config = dict(
    num_hidden_layers=10,
    hidden_size=256,
    n_experts=128,
    experts_per_token=8,
    d_expert=32,
    d_shared_expert=0,
    hidden_act='swiglu',
    moe_layers=[0, 1, 2, 3, 4, 5, 6, 7, 8, 9],
    router_score='sigmoid',
    normalize_top_k=True,
    routed_scale=1.0,
    balance_loss=0.000144,
    balance_bias=True,
    router_cosine_scale=10.0,
    init_std_router=0.00731,
    lr_router=0.0012,
    vocab_size=22468,
    norm='rmsnorm',
    norm_eps=1e-06,
    tie_word_embeddings='early',
    optimizer='muon_variant',
    learning_rate=0.00765,
    beta1=0.9,
    batch_tokens=[32768, 65536, 131072],
    max_seq_len=256,
    train_tokens=241900000,
    max_steps=3799,
    dataset='wikipedia_en',
)
Below are experts of layer 7 (counted from 0) of a mixture-of-experts language model. Rows are named gate (a neuron's input weights, with its number), up (a neuron's input weights, with its number) and show model dimensions 0-255. Each number is 128 + 32 x the weight over its row's rms, rounded and kept within 0 to 255.
Before each expert's rows: a language model's description of what the expert responds to. This comes from a sample of Wikipedia text that the model never trained on.

# expert 20
It responds to: Prose number starts
gate0 [146 115 100 132 109 135  91 141 117 146 151 100  95 140 116 136 124 140  75 153 121 129 106 184 179 144 158 125 146 121  85 178 125  82 143 139 138 108 120 134 117  93 130 145 174 155  90  58 107 110 133 150 129 126 156  97 144 143  93 135 120 177 132 148  98 105 131 120 125 183 105 142  89 137 130 145 123 105 144 146 115 135  74 159  88 181 128 146 133 101 121  97 157 143 162 172  62  70 138 121 128 115 103 132 108 122 192 126 162 102 204 126 125 136 137  94 116 158 168 151 137  22 112  83 182  94 187 125 125 148  84 104 151 178  88 123 147  78 112  60 144 103 113  69 123 104 150  50 170 138 112 156 122 156 201  61 111 109 112 132 154 129  70 117 186  55 107  78 111 187 100 101 127 137  93 123 111  94 150 139  97  54 117  56 144  87 109 121 177 147 195  98 171 167  85 126 142 136  66 115 148  95 127 136  88 175 133 157 124 152 151 110 144 109 111 139 136 151 163 100 136 153  95  79 149 129 151 113 154 128 139 164 143  89 119 136 208 110 177 138 139 101 152 162 117  70 150  94  92  76  83 163 192 165  98 123]
up0 [114  77 160 167 147 114 129 105 126  65 156 174 143 168 148  96 156 155 144 139 139 144 148 179 103 128 113 122 110 113 149 114 106 188 121 182 159 148  96 114 161 197 107 178 145 180  78 132 128 160 141 108 145 139 117 142  66 164 110 158 162 107 118 155 125 136 117 203 131 125 132  85 142 167 104 167  99 119  99 151 117 103 131 187 131 171  81  84 145 151 144  39 169 152 109 117  83 141 183  64 139 121 144  87  72 146 152 160 127 133 149 153  99 139  85 124  97 120 116 110 106 167  68 156 119 143 150 199 164 113 129 136 186 101 152 110 113  55  95 120 149 118 185  96 141 137 110 174 183 119 140  98 176 113  77 188  52 154  96  68 151 122 171 132 138 149 150 142 152 106 154 144 160  80 139 109 172  63 141 135  66 195 139 187 165 120 126 109 147 108 160 142 136 148 120  67 123 117 181 156 137 125 100  92 162 105 112 145 110 132 155 126 146 160 116 123 167 146 124 182 156 139 138 143  92 148 131 168 115 128  86 112 142 139  98 178 107 130 138 189 112 130  83 148 163 121  93 123  82 205  82 141  65 149  81 113]

# expert 31
It responds to: Topical adjectives and nouns
gate0 [170 161 146 113 148 104 168 140 208 151  65 187 103 131 149  87  72 146 149  88 139  80 145 198 151 102  81 126 196 165 117 139 127 143 178 211 122 144 115 151 113 128 151 123 129 151 155 121 156 133 140  82  97 109  81 171 154 122 150 130 108 138 166 106  89  86 126 181 127 156 116 160 150 149 139 153 149 106 137 100 130 112 111 153 134 119 128 131 112 109 201 139 102 129  68 113 121  85 120 137 170 120 136 112  81 101 128 100  84 189 145  80 159 146  85  90 150 100 111 104 135 127 161 128 120 137 120 133  83 138  38 139 185 130 152 131 104 138 148 140 115 149 147 105 145 187 157  98 136 218 113 118 181 136  41 127 158 116 130 176 114 113 230 129 152 157  90  86  94 144 123 116 164 128 103 147 132 166 148 152 116 160 173  78 135 122  86 143  78 160 119 165 166  44 184 170 108 125 177  58 101 171 124 182 145 116 177 169 111 108 164 111 105 137 133 110 178  82  98 147 102 161 168 112 148 159 126 112 121 106 137 114 168 115 133 107 164 134 152 105  78 125 162 145 185 124 128 121 176 138 125 116 114 111 146  74]
up0 [142  98  81 103 188 104 153 179  71 110 135  93 172 109 125  81  87 115 192 119 103 179 168 143 124 166 113 114 120  71 132  97  89 106  82 156 136  85 101 119 116 136 126  59 123 137 105 144 131 153  79 162 118 165 161 151 165 169 157  46 109 166  64 128 115 153 143 157 237 158 159 152 135 114 158 169  73 166 120 186 139 184  84 135  99 205 107 122 128 132 115 124  63 135 134 125 102 162 127 108 135 186 138 138  98 132 136  51 164 160 123  88 147  90 169 145 143 101 113  60 155 168 145 119  93 105 141  85 131 104 165  69 132 139 105 149 151 179  92 160 108 143 136 101 128 103 103 162 120 129 108 147 179 134 136 132 112 171 109 117 162 190 102 133 134 132 183 121 101 170 159 121 145 109  90 162 118 111 152 168 138 132 108 113  86 169 130 105  75 108 132 215  85 107 113 117 131 106 118 153 103 166 135 170 110 147 116 131 166 141 146 138 169 129 126 129 134 102  88 122 125 133 122 142 179 118 192 155 192 206 131 117 148  64 128 132 124 169 128 147 124 112 118 115 118 147 124 189 132  97 124 171 199 159 170 138]

# expert 7
It responds to: Nature and material nouns
gate0 [ 64 150 162  92 132 119 154  95 156 116  83 175  78 168 170 107 140 115 150  89  79 126 113 161 132  97 159 160 154 112 112 107 182 113 144 167 137  59 126  76 117 116 131  90 116 110 157  94 114 172 105 128 107  97  95 119 163 154 122 156 132  98 148 118  65 104 135  88 161 169  91 138  91 144 140 120 153 103 106 123  69 165 110 152 156  81 119 171 167 113 112 120 155  54 109 123 126 156 100 114 166  84  78 150 177 213 166 153 147 151 174  79 156  88 125 100 136 116 202 124 131 131  76  83 121 144  98 161 228 171 127 151 190 134 186 126 141 132 112 122 173 134 153  92  92 158  63 142 131  63 109 163 135 174 175 161  93 133 133 112 129 147 127 112  95 105 172 146 135  95 138 165 124 104 154 128 105  96 112 162 140 135 221 201 149 181 168 121 121 121 178 116 104 164 154  79  91 136  87 119 101 201 120 107 129 118 144 145 147 146 150  95 101 135 163 116  76  85 116 170 152 124 152  86 137 113 128 121 156  97 153  87 121 133  80 164 140 176 103  93  79 145 154 142 159 143 104 171 121 135 145 135  79 107 152 169]
up0 [ 85 105 129 130  72 118 145 111 147 105  97 112 112 167 142 164 119 103 135 126 110 119 116 129 171 100 163 125 123  92 153 124 176 109 133 166  83 140 133 173 111 149 139 123 104  82 100 160 198 130  90 108  76 137 147 189 136 141  64  98 105 198 137 130 200 105 154  74  88 111 126 122 175 140 151 103 125 135  94  93 164 131 141 140 135 134 148 120 216 100  99 141 134 110 124  99 149  76 113 154 100  52 118 146 110  78 195 110 135 110 160 148 156 149 116 104 137 157 152  68 130 113 146 195 175 183 126 101 150 119  99 113 219 153 170 166 151 115 147  94 138 204 169 167 121 140 125 144 126 111  95 140 121 151 152 104 136 131 132  56  73 118  86 123 130 160 171 153 111 124  85 153 136 137  75 113 132 171 172 160 145 154 129  42 148  81 145  97 143  81 141 175 172 117 146  84 124 157 178 163  85 119 167  81  84 116 127 200 140 162 157 130 112 111 115 158  92  84 113 148  55 112 127 141 151 127 117 168  93 170 102  46 169 153 104 173 114  72 132  83 115 140  79 142 136 102 165 119 103 129 163 109 116 112 117 104]

# expert 38
It responds to: Word-initial lowercase pieces
gate0 [157  95 123  81 143 139 121 126 152 134 178 110 120 154 159 164  90 101  98  92 120 163 126 160 153 120 136 130  86  38 137 102 129 154 158 176 105 118 112 124 117 109 201 162 114 117 153 163 149 152 143 107  98 174 144 127 138 176 144 133 123 124 134 119 126 183 111 145 173  49  59  98 142 115 101 100 161 106 171 123 157  82 130 120  99 176 136 104 127 188 151 110 168  86 135 136 157 107 135 130 142 125 110 170 133 105  18 110 145 154 104 201 109  96  76  91  88 152 126 118  65 149 137 116 108 167  77 189  75 143 140 179 141 140 129  94 140 148 116  83 145 145 171 107 135 148 114 169 177 156 108 127 138 115  84  94 123 122  91 119 103  76  81 111 214 117 161 147 158 117 142 106  88 101 104 140 126 152 162  82 182 157 133  41 125 148 121 102 124  71 174 101 181 171 160 145 139  83 158 108 124 129 109 144 134 122 149 117 111 167 137  88 127 115  87 141 137 138 126  92 131 171 209 122 135 177  89 165 184 110 129  97 111 139 100 194  86 148 139 159 124 139  91 100 189 105 123 112 147  77 154 174 149 116 205 108]
up0 [122 123 172 151 141 122 124 131 113 108 114 166 118 102 118  98 154 222 118 114 163 115  80 108  98 103  91 118 147 121  97 101  71 120 123 112 174 145 127 153 118 143  64 127 111 167 126  75 119  66  91 156 177 154  91 187 130  94 159  85 111 160 109 120  71 110 162  79  88 154 214 124 116 133 132 195  58 128 112 136 162 161 128 153 126 107  87 142  98 101  99 132 162 194 135 158 119 151 167 126 147  93 139 124  96 118 177 112 110 118  95 122  97 169 160 128 104 127 140 151 139 121 161 137 114 143 171 128 126 170 173  54 115 140 140 141  84 104 112 138 115 106 127 148  56  88 121 103 132 114 132 121 154 100 136 173 113 118 158 112 147 167 195 135  59 149  68 108 168 150 116 149  85  93 137 103  88 157 111 132  98  94  93 178 154 102 169  87 108 126 155 120  91 152  89 115 174 152  83 182 157 153 115 159  42  98  84 142 147 138 134 127 138 115 133 101 110 130 152 160 147  73  26 120 175 117 123 125 100 163 142  71 145 102 114 120 150  82 131  93 121  91 117 130 134 172 234 105 104 126  77  77  79 105 101 147]